Weights of a small mixture-of-experts language model, trained from scratch on English Wikipedia.
Size: 11 layers, width 448, 45.8M parameters.
Experts: 32 experts in each of 11 layers, 96 squared ReLU neurons an expert, 4 picks a token, a softmax router.
Below are experts of layer 7 (counted from 0) of a mixture-of-experts language model. Rows are named router (the router's row for the expert), up (a neuron's input weights, with its number) and show model dimensions 320-383. Each number is 500 + 50 x the weight over its row's rms, rounded and kept within 0 to 999. Numbers have three digits each.
Before each expert's rows: a language model's description of what the expert responds to. This comes from a sample of Wikipedia text that the model never trained on.

# expert 12
It responds to: Linking words introducing examples or clauses like including, with, where, while, plus final digits of years and numbers, as in 2023.
router:448552529455534435546403450546512478495479542499460506549573553513486523545531528581563435566466465496474477471492496497495525471546486463429477493451601519506481496507537481472438556564555547
up0:457565516480547531552503440541572428491441575442441510563566510476445531520449460514511520491493509559553568542571595535565436612612426504403468489426511485498555532522604624534509491469521561
up1:543534503484517559533451477524563527493484471502545450417501414579468548453524482489545545541501541429541507570470467496506541523467477453598526511516556480538510523432513605423505438510468471
up2:480612507477510563466512559463481505470527522523498506489473404470439454551469381494401443558453529463559499515501478439436523499604493543451443492539433532511495529450497481457579463543431486
up3:377485530516467543523436508438532419390404547488532528549472505509467547453483466502517500476441546496550457405482518434509508579571486429563539589482539464494393427469511499514520480475576535
up4:567482464488413535478497433541547515524528535403522489518405507559405460498447471560490451503472537435424532536606490477449479535508460441522529429467450404498565536528609473561518525478480536
up5:497444524527472555611496515473428451449497505426505429503554421475461538580524456535421528503503506430524594525571521522487471514526476489419496494539512456503551522509499427466469470474548446
up6:393511487533437506569571571323506486518534485560540465495486513567399538544441484365552466545452484481591461468473506526507389541417423440458531440544531513489515497528504517546415443601502598
up7:428500523472486478516479489434556525533534546576532496560636453617458557485538454548514579490425508497526547496570499508469490469575412395444548445463499537599466502501558482452498482436431576
up8:499654442559470418535512483496462618504483512539399478505592541427544497503402483485373529505430447578425394460507471518388526454517447471473430420479500543495514482527477455543478462556529472
up9:529497477464471574545454510447518505444527490473488483480510457487468512516459427502534512481464574547519515536517533404489518534491441480518456476517409468555448485478499455618450489449516483
up10:343554535417443480501576482493523450528507523483453480473518452516566498499473473499537498442435532465613488500511427495498485523468541429540466547489539575522474502491550538474596540467533465
up11:464538455511388488574590487419428473466408551440448522620566489499499515564599525545514522473429429460528510457440522499426524553524434589613513562458541465452468450523460529508382478467459551
up12:363416520542439498501440499518524513353405544479530483413621505485456473520494464528531373528483397495657622455418505524365503492482498480500488519477514449529435472505516540490549472454486533
up13:437481414416413459547506532450603530496475578520680511517453485513554514452486515461535401441513456525438424488450511491573515555522504532604482501525503503456563463469503477483451487448467484
up14:535536509507388534462540489478462454359460499425538430440558564473412520489426454518522476484564572426513559515515456531440513537488490438478494460449591504465355476478504463502504509394511570
up15:446583546555549533392550434472496495448537477521565464372414474472504524486465516512510497541588506487531508485558488476442582526567403531587471487544530475547477446489451470540465435536442507
up16:524395525502411515463538600534468375409481436485481537453509479519506539523516475481528558512432533563566583545596462493384420483606492476467526531553496470534499505517474481559527494600487530
up17:524535456431405475497458542488384447469476487489478480589540507515492451525533488554505522569420508516539458420541425488448501548532422484476528457422505443440569423598471445567537508416523531
up18:487497452589469534561532555552522505474471441466507572487449496552528461563539490560389521531464440494536488533523499498518439480486453716554421482449470507515480485469571469529539450456478492
up19:457476556569514507514449539587552525529485551488541443588529547519494556428508487444514473477551599524519506502452541505491489532456426432469430558460524458561467542533505436473514525533587523
up20:447492394508439490620314470543451443454469528579537465472416460455502582558505505576541502513366456558477411471495574477503332544572490474580536490600480550476489552485540517549468452462403509
up21:505606453450498521541466445540452497426457551472479465443566538580493483521507474487520512572331475503582438404620559507474525532545498464540504457510540457479474489550587475442457448532541522
up22:444518525473529438551511492482497559349386617485602457479589445525517535513428492476453494480384505495462444521506529507542525539561479519492480560473583561452425422472459508530481396525511546
up23:443526505440483469534531511585466382437538453465601454451495459558530434454472481575512441514456539452453529454476545503532512575485469513544426492420493495482392463523471535541519477420469567
up24:407545491521458524545417504490508571554398482500539488411521482495524450544457448538481491452419510613658458588535562495505503450579537539457539576558505492492533455416553439526488455535502551
up25:460540484430530465476480507550465483416466436485503480605546488442530579484494524492519469483383543533561649437542534509483506520540495445528508498489487448462531433548521426566509398459496443
up26:493587479503521510516471510501453488478498533501522437442443432566412471463360379452482564521442573515511513462499478502510452556530428436578396477494451520553445511495472496600495456488465453
up27:512454527487552505565457509516465534496450496369535543548479527523486555467336344511490584434499523516482476543514482401432423582534502544494516433442467493550447473495589549508483449490516591
up28:433556531486398543542584418507515473541470582506476476448521452504507538529392494472458530555542545430531507565548574510578604537537369459474490467565453521515409509528539564557529431501444483
up29:471489454646449509601471503502458481472585499417567496498418493518387415481447462479483479534547544506510451525469506563463454604463395578469411537450449482454408460518566526623549513467575504
up30:529505402481498549523552572531485434478533489450557447538443473497403458543502555524425556556417560542518496492437493442565490533492505531555506453540538434508524513499535555473576413488499478
up31:482496474444442414438584431536437416398414500473536519552507520371451457501460500502506415538487501470522558484471563488444435565499416605498507484472576536458377524436518588574506494438441507
up32:427435565503482501561430517416412473490543537511507585532399495497556560549475418466560454524418492469518498457480531481450511517572474469502536444556445556498501523485490545498509373543439499
up33:475581400517456383569509507499557615396464489525439418515484512384579520530409503409508566498382512475599499514534541460519556492493384525526447607501548550531544537422544513552439494566494484
up34:456481451495490506672498538491455455538576481436441462480507440438381471519514480455572489497520491474476477443472549493394556421524491519505440505420549562504337467530591513479470559472503545
up35:542509480468542516594529465463467535490450575495550459547674545464523499561449485454491515479496465459483502427394448501531338519499457523494529499491495519452473447512489582527550437489488499
up36:534496537498497481455484547538456496480400437564344472527539439573521566526476446528453459478510495522493591436495509426526420506490510566597477576503544370627501503493462420446471448586490476
up37:471634508469436485433444484590628441465463506453478514479608546500508613537528435496515425543530480426528544541501482436381470558592495492524437563455516538493438503482471563592483520476524550
up38:450540506535494458549376535493550465494465530542489474418526523487456646501485542463432575596410448448571599464439501497521554500640454445562402492531489535469487500417543458509462512488564484
up39:491503459481423575504482462479511524501551495417444445356573508423565431507487506490469412548523547573554376540522563436556443520559569442482456464484467579508470480483582520527546487548524502
up40:404492481510433506571505435391403432418441449486491394509469481545550503550476464532482451605551503439612498519524561523534436568552384577554419543476477544436406481490551564572528529412529524
up41:533381465509440545498488501406505401490484462578530444553457557490448477586489480441505505501512481503509403554570497524448463506501515482458501511531516481517560554593514568442500488467511448
up42:464578490501515510560488459595527531548455517511420431499565522516504558500328469548411508555483465600482476525550579511417466502504465471464403410467487495585450537543477471555553471507601486
up43:514564556487449433517465505564397494471467466552589472454548501434486525572522487471470516554450501537517492394481527497538499570535466503427600518554500466452504397505464456492531493399453429
up44:546639519484517478570393489465596454526464567491575528506386439453499522583465472471543502580528492458532501576547514467509467567533497398541506476482519511546543486510474478479542402547556531
up45:397544499460439467562442451529455538491460555446382439543485497421506550524494511602428437593400507551496551479532533568495492494591503494510432511485528453531482532573491451499531455504578477
up46:437487507536521541491512490437490432455510532483511422524544401477565570610504505495527517480505418450434549503553511540459455537506440506565484442453500537443487418512533596444506483502371505
up47:443468537406492532558484540588433428431467449507496429432580481526492517514458512529586507595498476477580592406474508519561443537551338539557504485518506489494551440487452505481484367494476460
up48:444441466490464459518431537514481434545448613473475528513521553535502531556491477503496485485445478543528462532458626453614483497570528557609510434438474501563482508468477471577562442524414547
up49:466540528525473462556457486407524542445408510476431444524618524453523510508472506523480485568521521602482457459425511487499455561503403547507481463434504460462458447530488489606512549456507496
up50:476522544486508587626493387472446567458472431453484545490479541495529490522509491500532471460466565603527465552415442495528489575523523502488445437374496550521447489482576516477501486514542547
up51:517563487504451434529525496484574397456403459513545509531420543498453421541454468538538579504573604467483504449523482559410560557475505641592544586566563407500473473570511455547534498566518516
up52:474525535398495434585539477537495461287491516505514453461466456524471489529430471491510474466510534470460460547488547418398528589543424435476486411497362507542488505472532477558516434531466528
up53:475535512515487461548510535434487454490477479430495490543533470491433495564420396526480488557492561490585550542450500521477471613564506509542500518534451509428440482416533505540499394486452513
up54:495503560497486558509516484481524468503493457568521532554626525554523501499369443494460535544450490462495436552455485466519492588503486476540436455466465431435414474527496504516550435577561518
up55:359510567501415445543458511369541547527433482459511397498479494428501468479506528473474431551540556461409443476408451479524433565491434488498441576468498481447529515547564541499546516477530537
up56:425593566497542518557542482468478477476526459421472490393540487590471547447523501524546526450494516475487550463547485527593549399540493546572500503432547551557474525512531539509490512534376493
up57:402534504475496434567550510499516457413524478566423496429490536475446543441506482473524479559477563493410435513471600498486476529492500625489531538459508595513471574480486456469465475528486470
up58:425503492417469428558447469529464491429498516425642460468506536565432503534467525508543447555529505545521500438507485555532464568497393490454516502484558516529411553528648615529511497504479550
up59:475531459460543493406477491483466459468503563493552488491536483524494446532511507542570472521386445431545461489425505524566489491641450499512496434529623522540473466576449445485502464514409489
up60:511538540538382518423489587409493439504507372455491452580490521486476528473473474534530530562450473529506506460482456482513434512509412443538513518487492456494474421570528526535555475442462586
up61:495559540522454533470441456491543535523390490499480521423567530494475550558472466503502555465485544500546571539539425498480538478518439533599413504434601479459506500582533503418509446546523520
up62:507484485562496462488454477523671637490582510515503421451577612451509537460474490437457514462489475517411523543432561446441499606466532554509441479467487558478512444526403538430527513552431551
up63:520474541417514477570472444485523489539401514491445441508467554563486527495502455367489527505467557460484513510482472437546443534586553487557507505522488529561440437464549482515437550516469512
up64:449559455455472546597485486469428509513413501573560507485520523446504500489447451448513523501486540459416486431458487477389503526454484559592548440582560481486495484547503484514482474552546547
up65:489520492483511492590516450420518409466539478467511392466488421446463450517423430442517565433462556525493446521486478392457526639459431496493457461488429531534506424486451537518450450515535496
up66:380550470507493540613353433519491593444483614489501526451513566558571513511442519540518545474488597495624531487619527515490448577509489514532394406520556550470560513494489585431529452443568479

# expert 30
It responds to: Numbers, percent signs and units like km, mi, ft, plus Set, Votes and Apps headers in election and sports results tables.
router:484423569468507472435503569470568431552542466564430580395486517600539440478510491555559430535573405401443492451546464494548511525526454461516477491547486551478519539453431461549532465614500405
up0:442495481447499507590470492504506393445357540502497522492439443482444546409415460476502579434475602519547474431453510435489547633592463470494502461567535407509433415597570511495463454406439494
up1:508507521464438594657416548500427468476492445530416395458424473455510517423485427546464488521352498477546500494482556413549593473463464595478499452473514443547489506549451421437440476495526534
up2:537445505508542472474504547463530470412440455435548485473487551422352449457429483578468607528551496560489502547525438482489437490423489445538520351523431497498387454485459519477480479508501476
up3:587461416459445516517496461403514525518551518407527483590518495446540540519473485513519477535491482529444466536487427451516437503499457457512513491487469472518485449502611529468506510509465496
up4:433412528520440536518508477522457454550487491516518486493497478517513563440524469503461574525444601481464568495449504483493552576408482461453417471495392521453501496518519485441493493565448502
up5:510444541489581596498500592567470537522455458485500545500616523551496454487481482428419469565506504516549631552587467377512569482507484464440510495459490459583490421427480583483478530599401539
up6:486519432437545522416404558512454476566555414476424567427589527627452545499522415568443517492558597477417484531578410511453517412553443483451468394516540469550486509542633559573555524556506522
up7:463494451503485496506385607564465443319513473508593541515493478540512494477530462555460537570523502521464488486521582518537549588459480523432584505480518506523502523538607476550491519558525495
up8:417578510480506480534519608421514443414408563463439486538519461511471474551510434481495650485497553522525509579504521362453457624567459545554506408506499533520414555554505510506495408547476539
up9:459570506457454494512480512507483537489508564435437496505512442488430501545500437539550565462575579470478402569418433497480530527493493452519459453458433574549419511483485504485531372487553547
up10:499476540439536452487477490487471418524535525499491498561479494467388581516529451410531479493504595529447512547455421314485422558433428460416479542607523426599479527565455554542513423498464489
up11:449550530475599537490533493494495517449544473589530528432528469546561515427555497498463451533531492511465501480464505446523580538457459576430519548466604430491467480424562479488380528555498551
up12:489600528408579552468406538528551444445599458573424470469549461481434569450536472438450584505483514433454521530567415535468445499468455449453462522555455509592513523550489518497547503543454442
up13:557468433502500591531468549500452500434460390472479512526617507449518442504451464477519489518517503546504424448572463508444374520487477456488530529527478461462493436552456624510444437469443530
up14:440485551491493498491418534526542470496400538491478475487444420526414554431495493496474591432589498551458465500428545465529439580450530464505610479586535409592519508519561577507510413478500485
up15:550447456489515562501491460426454481533505527469537438537598499506488500464447427484444506473395493548582522522508585431580451532519495491532426392623486449521475515506541481539509493530564525
up16:455512462524465513535361496546426472576559606539518443491431414449530470495520496464441533565444500484448499561517487510489509538520473563524477428447524519483590526579473526528472470515483509
up17:445620553524518516614438512434432495590474499461521437527553410521460454524518362621452462436493583491533527528511545445474591542505493488433408467496519461454495465463512467539470479548434405
up18:485451491404541510456458556508420620467529545454502433495371521416455510498392508499448419443531531472514525561398694518523425571397444482506518468546461405451458475501542467608528441508546484
up19:482552575510360386556556553565572413425512492504444441514573491594467512551437420551525508536554497517545497454546571558391465532473485572492440429416434501471516476562564443446581529626391527
up20:481525528403457495468522591481478485371501526574610447494490504517519544565527389487462486513558530474445490496527483418573567589522377401517438494482476504557439524588548485453538498487593545
up21:535593410504443487598528477520437506411472436531517473582466535472501509419481442460435557546483419572515499422552457473514475639523466507471521507556562536450454423610524562452547511476506447
up22:540552453463494482533471539439493555493513479453435536526479433424500529507514487466480483590497548553399463580434466407540561470525511531502499449580525442527520540569516495499481512501525515
up23:382574538465525496570454529551512466472478497510538508497610430432469544485372411489482545522453478502591559538499500413505457549579535401541447491514411425488480498482458545500494454507489526
up24:425479525428398572513509517487434376494488457466589422545517406468516493517444422497392472509513530556583452483507549489513453543518410538536476487477539457548444542497563544473469469516451525
up25:549469502531484422535456532451505525475515491532460507478554484554653546520443458529502489483436530528586547495542524458453520521514472554589432480476473476541405496534585591481521527505436523
up26:475586369514449543552541417501513494509465550500509456482561554485407611555438470521475465471493470555541507523537562507485559509530510470484456459427497515542494439592530534514484522436554459
up27:474558504533466486519506526578471499484489512496488477408573487562421489495461452518387500618509576505465570517507457468475539472507495608475486515388451491438472509420435481523416529568476437
up28:424493488420475497548540554483515477505516536450493498416541493533430518549426461444505502552456440564596569478530555435478528543529451486518497455489460514448419546510565461540564479518546557
up29:494443486568597463467543523551529489532529519486541499475467482503409553551481463529486476520496506449569483524493520500460538572470460417619400477507508444439437452555543434451419513422448500
up30:454497496501556462556475504505450529465513545514523492499366545483514532473484489466500580480490460516563473541522480375493549541439490471569493488486514528534572447481444516566500457457551550
up31:422548457481454449595418488459538484497466568493455467544576471536462506500431492533463548449498574495556473526557552424495487565482504427460435429536525446583539460439519507433532437491524477
up32:418571545479417484479533475482511423465427593484531516480476474507431530546439508472518557572501550523551488522493545429495542640542424516512462480572528504576527493502487531531536435487476548
up33:501524494405536549506420380494352408556470502480574553500470418479446508499544490495548547550491557479556495463456437472528452548467469469494503524546349458528432535482507548481530493558564593
up34:531509589544519438533446505532505450516505520484608444557548412476512574493490497490512516461620483580573481547565488445405513602559552575455536452486523473476527524490515466481536528485452529
up35:455518474466491592428477493441570457496525520522455553609475445434550535510512505446509555482453489439425476438513502484427414580456438474493496458445475502540514517468471484514523451542546579
up36:534408549462539471512379589462480512514565500551510365425445471548536464468443386534534476497451571567526479550422489468580480547372445410601448361495450525500522510487506433382462486555495496
up37:491541514486431507501512494483437599505346539542489485442526539535482517544445493591529562543553483536523449481524491557565493579563527537491477517507476531532499553548568606511538435504533554
up38:524534408509433589604514515475434549470431576509514496492544451534473530457497517540501472497489447537555559512511462526528564556506518584508501504522434558470511435484551571485486549531560433
up39:494571538467439593511421532546366509503482467424549445528570421509544447477545467526549478520447563629513536526479438505546498450496527486548496483474558537499469500489619453505445467490491500
up40:426551525427397633564476452518425537464453508460567572476508438543513531591451409485455540537501443534495446532509516427487561595490505517489436463471453489572432336499517470472516422549508585
up41:488546443392516496546530539503477436372467509481508462546499509489466548498412422502514529498431550512548487486491530359531432496517495610502481484561540481572515490480571536568488433460469485
up42:454512480483494483524425551489475474405423429440476493514578448437489506508442452541435664477430443505441530492554496476510426609516475592529432481489495486560460487557551488539508521603478536
up43:490487447541529491550434565595527427430447503482509487563490485561494531471447442451487544546522501578514452591483473445493508490539462555501400416539572477472450464496529512474507468439471499
up44:492395552477491468457472631514405433404478552461477433580503508494508456502426489530483536526641470416455438496403503491528467537434379542570464454561541436489504593509538492477507541443463526
up45:523642542433479557612504551533406480462500502529613422495514384538471479513517436485508530535527513490493510462589490467484505562507483542537510471538464518611403461501464494544479410617478540
up46:419563541453508564525450453464499487398434557442541493504547436448494513548451439486561548471568524510540483496491521393499524562491444474490475453495535441609498483509523486574537425607440531
up47:513477501435509523559372488502492537417340530440576508515500474462445555490452470437494573532522561573616636449518585449504423557418384468471474471536514517479496429509521567623489435405501454
up48:438571477493492541469445566476481461520482379523501459483567579551499423455555510549442491558630566496496477443549472466517558517494479525451467469507554483582528519523474551480507524523495549
up49:544447522446419575460468561583540543492575494630424510444494466496482581475505473500504556592598538483463516492580523501431525518510476470514494518511376483532466541562540581436553634533476546
up50:479556443495463487439578519475520473513557556588457444458609527544481426548463410415507505456515508487493475405510650506433547542507452472431425403431500541466405535552564497507466560562540476
up51:533510441444495552566452621507551539450480504488545497482460565528491476508533470523403473541558501499494483513466513328516468572499470426412506500545382552507515519558500524499517493526499471
up52:506472532509471562488513546520560509409410518467635470542465478518462517469507456486482502494532513519574603554487463525460615443586523503490478448485376578607487475505560512500474505493494589
up53:459501574467443503566473534440437469441515425438485436413612528469517504441482509435484509494454480481518540540479441506527497603560398507598457498490484571477453473585472542444517512545532486
up54:478462485428513451574336611613525487471492507444479554495532452563477434547456430503529524512470531508663673458500574467493540533528475572494537394524421494481401477488507517565504528517357527
up55:451585460446487509531506536493445473387398546548535488523506506503492506523460461410473540558473515407590538552561540387516475583439508523447488487495501481442472514538534472530485451410508535
up56:432519472509474496510455512487521462487461501508523448490495500435485515467484377472435621449406478524585499517503530465554488584472413480518511464445467490537450425544496463470482464493514457
up57:419492482484476560492511536518516424489521478494572551567552352459482518446403472416496482547452550525532589467538524485426468488563461511462474460535455487557440395528545544491517484551457529
up58:467501433505502459486420519523538547441485549520451463448466480512447594488444475495452594531522590523506524586524497424446463561543475583481527488533424504530510460450572518511552378480474489
up59:435600421511522497499544457438490447439496509530508522557438528584421553557462423509535584506451463441677513490554483495502564564526493530489399529424437571496421495635545488526517509512483488
up60:466508501524553585390522438433509344439501528457482540479521463489508419543516444526531546514522451471435407518519404511480482530512516503493499477465527435502477414536551519560443431518553532
up61:475531500380527543469416524480507488417532444543428517494513481501405477459516433452514588494564488561422487541462545491480546605502511508438493478469500387528482597438458487507480519552490574
up62:443455513456482524610453454539434486560500528534499431495512450417468615401506484474458538548347474525526552495574534542470484542520412626448496448545468538442549534464566479563459456477543458
up63:453496459491444498504421450606445518478403516471474455480436397478424517457443396481490522517493581538591504490545582501393483520551525487485480428523448547515501429569542467506493540486499507
up64:481531522514482504588411518495360533410464506414464449551608464531489519503477439548431504488465491513571506436466510373449540604499535383482504518510474480523482431510468543487486499467514566
up65:532506494509479475494419433533516456508510500480461438544579496499447456499432498562507526513409486494572579439563420452409395448507445499479499495553516456523538529540478447467502481474427436
up66:437520424541516504463487493492486488467399491500534470512545425495455491526310405486476568581411512478557497490537492494614375458493497497493522541538525410504436457569552513539430460510503522

# expert 8
It responds to: Prepositions and connectives following a person's name or description, like of Ocean Software, at Centre College, during, who; also surname endings.
router:489491621503523564579548436517437442487471490519520538536511452573508445507493502503464550504385463530569460561498545562585509576538482515521459583513444493504471514498465489536557498415433542
up0:441460489637526514582489512507579460515493424504433533539488580579416512523550461507510455542568518465590516502485541426484493544549483588488470442453488477467515509545552556526565461409449450
up1:484515497517517510581398404450491491534448583419477446545511515516486537477457496536557539487435500483480502467638591534501532504470549540461480469466514489480466492657498478586574522489593584
up2:375545503529534492572509608560493492536499423509564447448536412581576515606458423597501489493550569444563478512483511547491483519601573533484462524507361554506483494513565453440567451478466537
up3:529610520516503453584534484480575478426435468514501539517449454598495414408503472511553522615534522450593422561497524536492513546511500531459446467574483496522545445525489466620548493428438496
up4:405582456465451529538549423496487449565475534433531446490507496459426499564416483518500496530473453515594466516542541511428484506452525439491508439459473589617498521468554542534497433506523609
up5:477608466508520528535459514482534514471505553469488488510503465493463478456444450595507467509462652610553558441518469480517492520487460454509436514569445452535533499510519560596456468545481490
up6:478514465382498575463554497562542449541415499526422498552488498559419486534483446601476496521449471564511516517516525553496581491541524503547503514409517470568518478540506465530508477481591584
up7:485554552473468512549434502397457556526445562553554562530447553551615445529500483418494588524503527513454536485481519474562554533452537474478527416453554488534499463472487588518511486389523517
up8:391589468495487458506502507589520462516497446488594420475491532529516500481404472494470544478503585478544479609481658513515481460489521553503578452506443485506485519490499383424525448474435512
up9:499468541580610506467491545462508479566460468496535531427482457529595449475579471429497496380497498467526463539490541501492644467630440460492486527558559549465481454497579470424438533520466570
up10:531432481495419471460575564478476440474458511531564482526532420441429477571403494481532501453613587540545419491471487496510445571471548355451451494417550556454448373542480514489565546572524457
up11:433583549500589559595527511516416539501533490504514500544468520617483432455468441531495539443457481472600499583527513492516506531622533551496447483553444517440483478567517514529548544412469533
up12:464618547451459471526477576500480477470562500519515459466501416477525522620463484426497551540467509491547582485604534460572492644476489488509489444516457567472527399527503583624605445513450530
up13:505515524515522458500529542585463482459493465522606521533517434495484462533456495548487603486508560482541444498462364516450506581601476557535519540531476485540419469517477423479441549459584456
up14:455572477440530522487531476557527476500451490474442525462531521516387592490455491523466553483455584544530499482508487440480541505519441486527477411459421572520469482488628445499494438543415546
up15:459551579474479526577468584423480456473519514460546513521465446434592440502491466531500556486467501480478452434467492477479624529464417522504476451421461540444409536510494546408512463463581462
up16:511454480525491481618555509428512511456489570473493498531476441507502405471497504543470520548572480471568566548551506391506412537579481569446486520551464573469526369480497532455449543517548456
up17:458548540548427532546514506513463521424511480489452511479557575425495647564541476514508583516633497421550532555404516521519526653498510534462473536534446506556512487530455514500546420495536407
up18:543457423524520542518511449601505463437442523557496501468584484497569494566483518507452539529496424461582496443378520471590419542520477615501455513511422538397497492533475499493548458416497539
up19:510442470555404534520525486464562513551436482443500488589415499515471505535481511500455434460505531510450488506521396558498479415435472461448469551536551429556487371544483511446575445459550493
up20:466506504427418489491568460443479474438448473406463435470518468552607488559519515467512574505453537499498537550501530531619459570496475470413468494495477487513432504434485581561507484524488534
up21:530514458487590471374453481496527513445527450403486501560522457419507535491448407432534477438508480495486504513531378364508496540489510484522530467500483490576500487540484491463546458523445524
up22:551451357501429482612507554472520357420506490468573534537535454447516494524478418528566593446571585442533435427538467436530644668432488471517468524455497602441421463547557502489477535509629440
up23:482488538474485455479492522612549490455531510511508468538503469513435498513482517527512570450530577495591370399436480554462455478595469405479432539518357515495414478449484488464441567501406495
up24:436507549464463505431557509382551449474396537491517516532590486558521517482513503530618552523402504463452566607441519463494538558480373453455452468459401488522506417470468524502579436501511549
up25:454567523474429582484515531464553469410491463486523473511518535502517504504438462522477461555508528500496527486458507489484435597539346597562516438575477512547475452551472563505484438549483565
up26:442449523487386458570537510358510491437552539512500486533538502496531503510537518467459577494474530520435437467435521462485525671474479465497477496434482473536531537506449558410520438522478491
up27:465480454434460445466426464413502432523376421500563541501633520537513511524484522449481476422554550541492561539451496436489407558423477404495483510535478420547446539544535469492561370516439565
up28:514455415388458462468517556495397540569453465522472484528389519556529599558528476419522414631590563518430607479524473483515549497472532587388500468325462555512422532462503515512520495622478564
up29:497482437435514549464481531495505498436433546414427519490515380493480503498408456536496486518461546514560421487509489493503485522607515477520515391455485540558458494490507542473468446507530512
up30:516479613505559477508515482524530425469513462487559514522490477483359503496533534585520607511446428521557511574477527508448558429537419518523499451405459538385483409515437470539555519485488522
up31:461537534452435496522477475437395498431378505458554434592415447508490408479445471473538479524485500509602482502531455443505476523518467539475532507554510429608476482498548486570476446490497503
up32:455576592516487426511537472526545466490486489491615505506523450486477448538456492378475474496454372511492568494583417486386522463577489588527560516669595431482520549539490428519527496463434542
up33:498482501413461529533504475567452463423460511527480505531517484428481541532477524432477519568493614544513475431525457497475423515454476525519495466530507422548505478492532444503499490552445510
up34:435506501529488526568376466400545487507486503435459421508505531468528551479463444450535502436441462468519461489449555528466508539499496494549477500478503481439702499521569494487474398401507618
up35:515618417411570444507479382500510325520435560389476480523534447426362495492537520500495528508476513606599475491463526517596520506530462429543428542533486427513474398498505610529588433446485549
up36:456438532576580494601550569644554415499425530480419534510484464474492565548487522463454541490618502502528436595365553489518549478562511466605392506488379475529453490546515442465542475467531539
up37:450544494445534459473414422417494448502507497496537487473429536497498598497488511547477533526495530485444494601502503436531431578502465456544527498502578431461595424478498387518500454450478585
up38:375583518481582479522472541506549458550440542457541492486487466494563537460408483527481574490461465575543532443537556418517575473570492487470525514526558528494458440511513487506490429480432552
up39:507552503571475508490526463594465524533490496515500510535553448466427530590541494448491539525471499461501601503558405467488581449461438539507384518492500479558562566500338357505554415498547391
up40:486466489448479481548492475476477452485486518529474551585652546573419456458535495406434530575491548493569474397462439518528456552481500533484471573528449512469498527542509544438421512485478465
up41:491507473440417496602488476431394544548510524541469515558551441539454575530494497464494547483501455530485434480565508488473494625466426514483506496505555578521523484551444445482547532417506491
up42:473510476435568570581508411578609435569450489462592514524574533547425494533516497497500609591492425467578417537491531491497530534548558434598463478517453501496453460417511513432510489395500490
up43:464546519474473436479452446468415471462496546429544531441481422521504455537443465514469442570551536574553458545548511518459479523485469540501483520488513460534468477526488543563550491435419557
up44:465520536611506499674467481512444448469604443503453447595457446552489398587458466505453662466421503447511492537480536576438432552531529550433438578509399475527477530600552361408561529410526538
up45:473540499447530520600502507537475434501460488523479517487394493501475379463476461525476693561478495510559592466498517470557498585549541503520528504551484582486528415596535531518532637467473463
up46:462520428476415609478528485449534521471472492436491404458493429460535542451413441561576505461505561539501527425487500457565483533466497541459488430544527455495447405511562557467464435503487540
up47:463502606548508537538521464444474542322459569482454434471620443556522512538458526475514552497499560445561476486480540462507453540521479494513456547507527506506409469536476526489501539526426460
up48:422441625465521591538441513442564499477460403449469446514728484426526536453472462523549602466483552546545498496435529448557407548469452483528519507477492488445520535497441538434505384549515511
up49:456545480488456490537568455538473461480499561584485437460500536563491507530490496494436559431442581499427549421406537434565643574442483399557503527464429546507489412492523553497495501483576460
up50:471437532549502523542524551470528456524517489486515526424545503403409532555456441471535534602568477477494603451497513454596526605526443467449488421508474524519467407544456603471491453482576483
up51:424617574509520500612479548492615505435488520544529499493531493484510574475467462442517405507536447500587448510495530509453543496542431487531477557649529493462421571590459482425488491458463526
up52:437434461571531550542563477409531515446560491529478541532528521591464413561486518468560539422463480457519496463486580431406537475508494501413490517535504513545484578615498528433496441507428553
up53:509563511510569466597497489567502461395472474549588513402505445480499484554448486526560523474486359442590561538550542484515511569533492462490550457581582518495436406584495467504541523492526464
up54:445487543529495476524501526487530521477473473429517445483430481550487515573463449507580618531435587425472524594461388470597573436430531473548486453580447526527513441513486475426503532494515466
up55:453500510457524594537527446566574558460494525395472536505635434458542582500529509379516604457434500519457540479538490471492457663460477462497566571459540501497430439435516551556594486438401495
up56:429560525515423478738565515430460389499553551563610458474441532565529437481479522502480441535497524525552559539473496583508444535577466443513490511423514533482472466531519474480484531419543504
up57:492352450436452562603434479527586413479371555517483610521547496526477645553535470394484503571468514534528466551553499461516430584471445561470459458463521455509572490538484465483557532439520524
up58:488550553435536486542532510554379460455381491462482479533635476344462471608465477431418478486460521600548513524566526514539396553518476456467517560590450537503452536511494558537525405537464463
up59:472465581534509585593490463581498402504570491510532484540561547553542394472552449497383490495401459543668504509572535565528482472574438508561438534510451522527609454511524506522553494416438516
up60:498532498440463485564552450480395412489456462525471393589557430457461508576446478519554530441566627616548477550509478538525476567464567490482390476433417512501478456480524465593540491453521522
up61:452503536578495546518517559547500327568483505546529547462522475504425563543499470417483676430523478454538594574544543408548547511535491578513447472462444561500408495549466495573518420461505514
up62:523519556521497541560470585551410420482520458516474481511495454448451530463389454486514471544491521542514440518570500457489465505450441521547523493499409618532514532572455639537507427545509550
up63:526550572552512538512516581473457612449576502471522543528463498526561481582451514512534432487480434466579512471512517570503446654478453482531506486477578510441402434500490504533498431456517461
up64:410535523437585508639525515411551426586446447524561461530570445534514437582516488525549466503449467522596516565484546496556471499475454507522561525550539626526466471509498458488536467566483525
up65:486565489533441623509453492488515457467519442470568494485665492556495482558528462382468495458515543484475593487539459476459573516476512478500461481504484528557468468535438483507499446473579552
up66:366518507480447551570492528574523549445540478507513451425470482474510431544432489468497489542493517481548460522462526537530527540523506537491461469401440471521447473504559455494505561497506707